config.yaml
num_hidden_layers: 11
hidden_size: 320
experts_per_token: 2
d_expert: 192
hidden_act: "geglu"
normalize_top_k: true
balance_bias: false
groups_per_token: 4
tie_word_embeddings: false
beta1: 0.95
batch_tokens: 131072
train_tokens: 645500000
dataset: "wikipedia_en"
Below are experts of layer 5 (counted from 0) of a mixture-of-experts language model. Rows are named router (the router's row for the expert), down (a neuron's output weights, with its number) and show model dimensions 0-63. Each number is 128 + 24 x the weight over its row's rms, rounded and kept within 0 to 255.
After each expert's rows: a language model's description of what the expert responds to. This comes from a sample of Wikipedia text that the model never trained on.

# expert 15
router [137 149 106 123 129 144 123 112 137 145 124 140 109 142 142 150 142 103 113 123  98 163 186 107 139 156 134 124  98 140 147 126 121 154 147 170 116 112 126 141 137 153 116 133 168 141 174 131 144 138 145 143 102 141  97 119 112 115 173 113  81 111 137 133]
down0 [110  93 122 117 113 145 145  98 109 105 131 111 109 133  82 127  92 110 127  92 156 138 152 145 152 102 155 130 103 119 136 110  98 133  95  88 182 110 147  89 122 109 163 120 127  93 142 110 144 100 127 135 126  66 137 102 115 151 135  98 133 126 119 150]
It responds to: List and infobox punctuation. Colons after infobox field names and dashes opening list lines, such as Coordinates:, Place of birth:, Synonyms:, and table separator rows.

# expert 51
router [113 146 106 139 178 147  89 121 153 160 140  54 177 163 134  96 125 103 119  94 131 120 149 165 123 143 151 103  99 176 113 126 125  94 135 146  91 128 137 142 126 121 138 106 121 121  93 177 102 116 100 148 156 104 142 123 140 118 109 103 124 154 125 155]
down0 [129 138 108 138 158  62  83 146 131 163 138 136 160 113  96 166 124 139 126 149  84 149 122 144 126 132 106 153 155 135 101  93 147  93 140 123 145 102 134 119 140 129 126 101 114  96 128 151 154 132 134 133 156  64 109 176 115 139 182 138 166 131 101 177]
It responds to: Particles and word starts. Verb particles such as up, out, off, down, plus opening pieces of longer words such as rep-ublics, inv-erse, constr-aint.

# expert 52
router [107  80 151 150 147 139 109 102 170 110  89 170 156  88 122 144 158 131 108 119 122 101 121 131 138 112 145 114 117 155 134 153 143 126 153 148  95 109 103 169 153 122 113 127 106 145 174 124 185 155 141  94 126  97 103 109 131 139 136 162 112 103 123  77]
down0 [127 168  55 131 169  93  92 127 115 135 128 114 106 107 114 123 122 134 156 153 181 117 161 141 113 114 153 172 100  99 118  83  98 146 125 129 153 156 109 150 129 138 156 101 152  99 140 137 121 161 120 121 116 161 119 133 143 146 132  88 131 107 127 119]
It responds to: Copula and auxiliary verbs. Forms of be and similar main verbs after a subject, such as is, was, were, been, include, plus of and by in definitions.

# expert 18
router [139  85 152 181 106 133  88 139 139  93 139  98 115 165 129 114 151 117 188  93 127 136 125 142 133 154 156 157 173 117 129 108 149 158  79 136 120 118 143 147 144 120 120 127 152 119 136 137 124 113 137 165 119  93 123  56 168 149  88 117 115 135 116 105]
down0 [128 154 133 143 128 124  75 136 136 133 129 148  73  70 143 142  94  97 143 106 121 119 174 107  99 120 131 129 142 137 151  61 168 115  99 129 124  97 120 153 152 124 128 161 149 113 134 131 127 103 126 129  96 111 106 101 138 147 107 103 100 128 106 124]
It responds to: Name-ending word pieces. Final pieces of proper names and rare words, especially place and surnames: -ina, -on, -ley, -ville, -ington, -elli.

# expert 0
router [158 125 141  96  93 131 152 132 128 143 112 125 154 119 149 147 152 117 128 129 147 168 106 123 143 153 154 156 113 140  95 140 101 111 119 100 169 123 131 134 117 154 143 100 162 103  96 147 130 113  95  68 128 153 116 133 131 123 127 136 126 134 121 148]
down0 [111 127 120 137 166 130 146 116 116 158 150  98 120 139 167 126 142 139  98 121 114 129 154 162 173 102 154 144 124 120  91 151 131 104 137 113  90 161 143 126 115 134 127  97 102 110 173 112 123  92 118 136 151 143 114 118 120 166 141 114 113 118 172 122]
It responds to: Table header fields. Column separators and header words in wiki tables, infoboxes and section titles, such as Votes, Candidate, Apps, Area, Publisher.

# expert 3
router [163 110 104 146 129  95 124 133  92  69  98 111 111 144 183  94 138 136 206 100 145 128 104 147 125 123 134 130 127  96 127  84 132 122 157 117 112 136 103 106 113 130 111 110 163 139 131  90 118 117 108 136 121 138 131 108 151 120 121 137 132 132 102  49]
down0 [ 81 138 133 126 119 116 113 130 115 109 105 133 112  90 150 132 157 137 174 148 106 150  59 133 150 127 125  89  98 121 131 133 115 133 152 113 186 145 139 128 124 123 148 126 126 128  85 124 129 141 108 134 126 115 127 159 122  80  98 126 140 158 157  91]
It responds to: Foreign name word pieces. Middle and final pieces of non-English names and words, often Slavic, Baltic, Romanian or Indic, such as Flateyjarbó-k, Sportiv-ă, Montez-uma.

# expert 40
router [156 154 166 127 128 163 133 175 146  95 107 119 167 125 125 119  89 141  35 164  63 172 142 121 160  94 117 124 102 106  96 138  95 105 120 108 116 134 129  88 107 157 141 113 123  91 111 104  99 155 145 109 104 129 117 129  94 124 137 152 137 159 124 175]
down0 [ 94 143 140 104 142 137 104 146 129 131 114 103 134 127 140 137 129 105 109 173 131 115 168 140  84 147 126 125 113 148 152 111 130 132 136 116 117 125 147 123 103 130 119 156 122 127  82 112 125 108 139 145 107 147 125  98 124 141  97 110 176 118 122 139]
It responds to: Determiners and numerals. Articles, quantifiers and number words before a noun, such as a, an, another, various, these, three, six.

# expert 16
router [126  83 128 134 144 116 129 128 139 140 184 169 134 142 169 113 111  96 118 130 137 119  96 120 111 122 191 108 170 134 163 109 162 145 130 139 153 160  94 120 138  89 135 110 159 150 131 123 134 118 111 164  96 143 127 135 101 119 156 122 103  77 106 131]
down0 [116 140 121 136 145 125 171 160  97 147 116 212 130 122 134 111 148 134 170 121 125 119 139 154 108 125 158 174 108 106 176 119 125 144  91 134 117 113 118 122 143  81 165 109 129 104 149 116 155 132 119 168  95 155 123 120 136 133 103 104 138 107 141 157]
It responds to: Punctuation after names. Commas, opening parentheses, and, & or 's right after a person's or group's name, as in "Krasinski, the director" or "Hingley & Sons".

# expert 17
router [122  81 121 132 129 124 152 128 103  94 142 129 109 123 114 177 108 121 146  31  92 127 101 168 142 129 137 165 156 166  96 118 148 114 168 164 190 125 128  74 109 117 140 122 134 102 184 133 124 116 102  96 116 106 118  83 143 100 184 131 130 101 148 117]
down0 [116 126 126 103 120 119  85 127 152 119 140 151 102  95 131 147  68 133 137 136 129 117 150 169 133 124 123 143 129 101 119 151 148  97 136 128 109 122 146 114 110 119 135 129 139  91 145 138 106 126 174 142  72 108 118 129 149  80 184  67 131 125 120 125]
It responds to: Number digits and units. Digits inside numbers and the unit or ordinal after them, in tables, election results and statistics, e.g. 0, million, percent, rd.

# expert 38
router [128 119  98 110 127 162 112  81  95 118 129 151 162 110  95  97 142 124 138 131 144 123 125 111  99  89 113 162 107 122 173 135 144 102 125 106 141 117 121 114 110 162 128 156  97 122 165 168 145 133 128 121 149 115 109 136 121 107 122  99 156 128 115 117]
down0 [ 90 103 148 127 147 134 122 190 159 143 111 121 137 123 187 134 129  89 121 181 132 149 113 155 114 115 133  67 171 131 156 103 127 100 146 171 151 129 112 118  91 139 145 121  88 162 133  83 114 175 161 153 106  96  88 112  99 116 124 143 116 119 120 129]
It responds to: Sentence-initial words. First word of a sentence or paragraph, mostly The, In, He, It, This, On, often right after a period or quotation mark.

# expert 42
router [115  76 138 147 126 196 119 158  83 128 130 119 122 136  94 154 129 116  96 111 130 103 106 125 113 108 119 144  98 115 123  89 133 153 111 137 109 116 214 104 144 133 123 111 187 124 156 131 105 179 118 100 129 143 135 133 120 136 142 104 112  93 106 101]
down0 [151 156  98 130 120 107 160 170 122 142 155 171 161 120  66 111 107 143 103  90 142 125  97 132  79 128 105 133 114 142 151 164 133 121 144  93  90 144 153 135 151 111 105  88 119 114 129 150  98 149 145 152 146 181 131 135 112 113 137 105 152 145 117 124]
It responds to: Year endings. Second half of four-digit years after 19 or 20, such as 20-16, 19-56, in dates, tables and birth years; also century.

# expert 29
router [113 160 105 130 162 100 126  70 127 111 133 129 135 113 101 151 172 125 133 107 139 130 128 112 150 114 118 128 121 116 113 152 106  95 158 159 139 108 111 127 129 140 102 155 101 110 140 177 107 130 113 116 160 105 197 135 124  78 118 152 158 152 123 138]
down0 [102 132  95 119  87 182 103 159  97 150 135 113 100 116 118 132 162 118  64 113 130 111 104 135 106 157 132 103 119 106 118 132  91  94 150 110 144 123  81 111  77 153 130  99 166 121 124 107 139 114  99 118 114  85 135 102 154  97 107 119  75 110 117 121]
It responds to: Word-initial pieces after articles. First piece of a word or number after the, a, of or in, such as capital initials, spaces before years and scores, e.g. B-team, 2018.

# expert 12
router [121 144  88  99 123 115 136 141 137 138 147 139 152 140  83  99 122 100  96 163 136 142 109 136 142 131  93 170 116 131 152 134 147 120 137 143  59 107 127 130 162 135 115 128 157 139 126 126  93 118  93 113 130 144 121 143 138  92 141 147 148 101  95 168]
down1 [151 131 111  81 102 132 141  93 152 132 128  83 144 129 104 130  96 159 144  69 103 139 117 104 139  99  99 147 115 146 109 112  96 142  85 134 103 138 133 143 182 113 139 114 121 139 112 121 122 146 152  92 145 103 128 138 139 128 116 139 148 117 129 115]
It responds to: Leading number pieces. First numeric piece of a number, especially year prefixes 19 and 20, also round figures like 40, 45 in ranges and lists.

# expert 37
router [192 149 194 106  90 126 122  89  86 152 121 115 116 120 131 184 144 163  83 121 121 120 150 127 131 173 124  95 143 122 146 121 129  94 150 146 121 105 142 102 160 153 163 109 125 139 129 104  77 128 173 121 133 157 105 179 135 159 148 108 105 113 120 100]
down0 [122 115 127 142 127 123 138 105 144 107 150 151 130 158  93 111 122  97 142 149  98 168  65 116  84 128 174 169 156  91  77 110 143 142 159 139  89  84  96 117 183 110 120 130 104  93 111 133 120 152 138 141 100  90 164  88 136 117  99 121  91 101 138 153]
It responds to: Infobox field labels. Dashes and field names that start lines in infobox lists, such as Genus, Family, Born, Coordinates, Website, Personal information.

# expert 14
router [116 161 117 131 128 144 131 106 110 144 139 106 135 100 110 128 116 139  75 100 146  96 113 121 117  96 121 152 114 130  78 148 116 105 126 159 124  71 104 126 124 139 132 111 123 179 165 124 136 147 128 112 144 109 131 133  95 108 177 169 139 136 130 116]
down0 [117 131 118 136 140 131 119  82 139 129 126  92 162 127  61 132 152 147 170 144 155 175 124 127 117  98 106 130 145 158 140 140 115 144 153 100 109 172 166 130 155 112 115 161 117 125 120  91 131 132 151 107 121 146  88 184 110 139 112 138 151 143 135 132]
It responds to: Table row starts. First cell of table rows after a pipe: ranks, years, and numbers, plus labels like Total, Turnout, Republican, Career, Win.

# expert 63
router [ 90  89 129 139  93 146 145 136 139  97  91 120 156 135 155  84 110 140 118 146  89 107 148 106 101 158 142 173  96  66  96 144 107 124 127 114 123 129 110 114 142 152  82 112 140 155  76 132 149  71 148 134 128 169 134 139 142 103 168 105 113 113 164 141]
down0 [103 139 110 103 107 162 138 112 127 128  96 128 161 167 146  97 115 128 108  75 150  93 113 110 119 153 117 148  98 145 111  71 113 124 152 141 124 128 112 110 130 177 105 168 130 133 148 129 155 116  83 119 140 140 141 126  89  85 133  89 138 117 145 121]
It responds to: Participles after be. Past participles and adjectives right after is, was or were, such as known, born, located, named, plus articles after is.

# expert 43
router [133 158 120 124 115 146 124 119  97 128 105 112 108 118 127 106 123 111 130 112 120 165 134 127 150 123 109 140 114 103 130 124 111 152 123 142 108  42 117 162 144 107 127 119 144 130 132 202 107 156 116 130 182 106 155 102 101 133 123  95 121 116 130 129]
down0 [141 193 186 133 158 134  97 105 127 118 136 119 141 103 101 133  81 153 156 103  87 144 130 103  73 106 118 176  89 129  98 113 109 123 111 136 114 112 126 124 128 101 145 130  89 137  93 148 176 136 141 122 125 135 137 168 138 147 172 119 109 112 114 128]
It responds to: Day after month. The space or day number after a month name in dates, such as April 15, March 11, August 20.

# expert 25
router [135 138 149 145 101 166 138 132 125 114  86  85  83 141 133 158  94 153 202 144 139 142  96  80  97 123 126 127 144 127 159 141 131 155  90 153 134 128 133 131  93 113 145 109 131 146 129 142 133 129 125 126 131 134 118 108 116 156  99 126  80 138 124  96]
down0 [132  98 110 138 118 144 115 136 134 165 155 118 138 112 172 146 105 193 124 103 142 112  62 117 159 123 109 147  96 124 151 142 108 118 132 131 144 130 124 126 144 127 146 134 118 110 155 154 137 115 135 137 141 131 110 136 166 109 164 123 130 101 143 114]
It responds to: Mid-name word pieces. Middle and final pieces of uncommon proper names, such as Mel-it-ene, Brock-hoff, Cle-ese, Psych-opath-ic.

# expert 49
router [ 87 107 113 136 168 148 110 153  98 149 152 140 126 134 137 156  96 111 143 100 160 118 117 154 138 141 125  94  90 150 125 122  96  68 140 152 170 142 154 174 112 123 141 145 119 110 133 166 125 152 151 137 142 125 142 119 134  97 123 131 128  69 114 136]
down1 [143 139 150 124 168 146  73 163 107  99 107 113 114 151 117 188 152 102 144 161  97 132 141 112 133 175 126 101 119 139 128 145 102 120 130 105 132 112 128 109 149 143 131 117 121 104 132  74  88 127 161 143 157 137 116 111 143 166 100 147 144 113 147 146]
It responds to: Units and date months. Month names after a day number, as in Born: 10 April, plus on, about, table pipes, and units like km, °N, cm.

# expert 41
router [152 132 141  91 148 107 151 137 104 140 121 140 130  91 112 125 121 108  87 144 116 131 137 120 162 158 119 135  98 143 116 148 122 160 135 136  96 113 131 127 126 116  93 111  86  77 107 120 118 145 155  92 136 119 109 108 133 163 129 149 153 166 138 156]
down0 [103 148  96  97 137 140 143  92 153 139 160 122 120 123 115 142 117 105 154 119 150 116  83  95 105 124 138  86 143 110 161 118 144 125  98 155 100  74 158  96  94  97 135 133 119 117 137 123 114 115 153 133 144 147 146 159 168 162 123 164  76 184  70 124]
It responds to: Common head nouns. Singular common nouns right after the, naming places, groups or works, such as city, town, team, film, club, building.

# expert 36
router [156 127 113 132 103 118 122 193 138 112 141 171  96 134 135 172 173  99  69 116  71 145 111 173 140 112 104 126 129 119  78 122  98 119 128 154 116 136 112 163 173 114 119 135 134 129 180 106 141 147 160 138  96 160 179 131 142 104 112  50 118 101 111 100]
down0 [131  94 147 121 107 109 105  50 131 149 114 136 143 150 135 123 151 167 132 144  86 132  93  99 127  91 156 104 138 105 146 135 109 101 137 143 137 103 119 147 129 145 138 105 130 107 139  87 165 102 117 120  74 109 165 159 105 119 118 105  57 133  96  89]
It responds to: Definite article, determiners. The word the, and possessives or determiners like its, their, his, those, mostly after prepositions such as of, in, to.

# expert 9
router [167 147 136 136 114 106 126 122 140  92  93 103 121 114 154 115 147 161 153 132 119 172  90 102 137 110 112 149 120 154 168 124  91 152 126 111 135 149 148 123 122 111 114 108 171 147 146 109 135 116 119 155 145 129 103 107 149 144  56 156 130 123 122  93]
down0 [152 153 116 111 148 125 121 136 146 106 102 123 157 150 121 111 119 176 159 136  74 134 103 136 129  86 105  98 173 109 170 135 100 143 135 104 109 159 147 127 189 153 156 121 152 162 102 139 173 164 123 128 153 143 121 133 121 113 106 128 180 126  99 127]
It responds to: Mid-word name fragments. Second pieces of proper names and odd words right after a capital-letter start, such as T-uebrook, M-aki, Br-agan-ça, K-EG-G.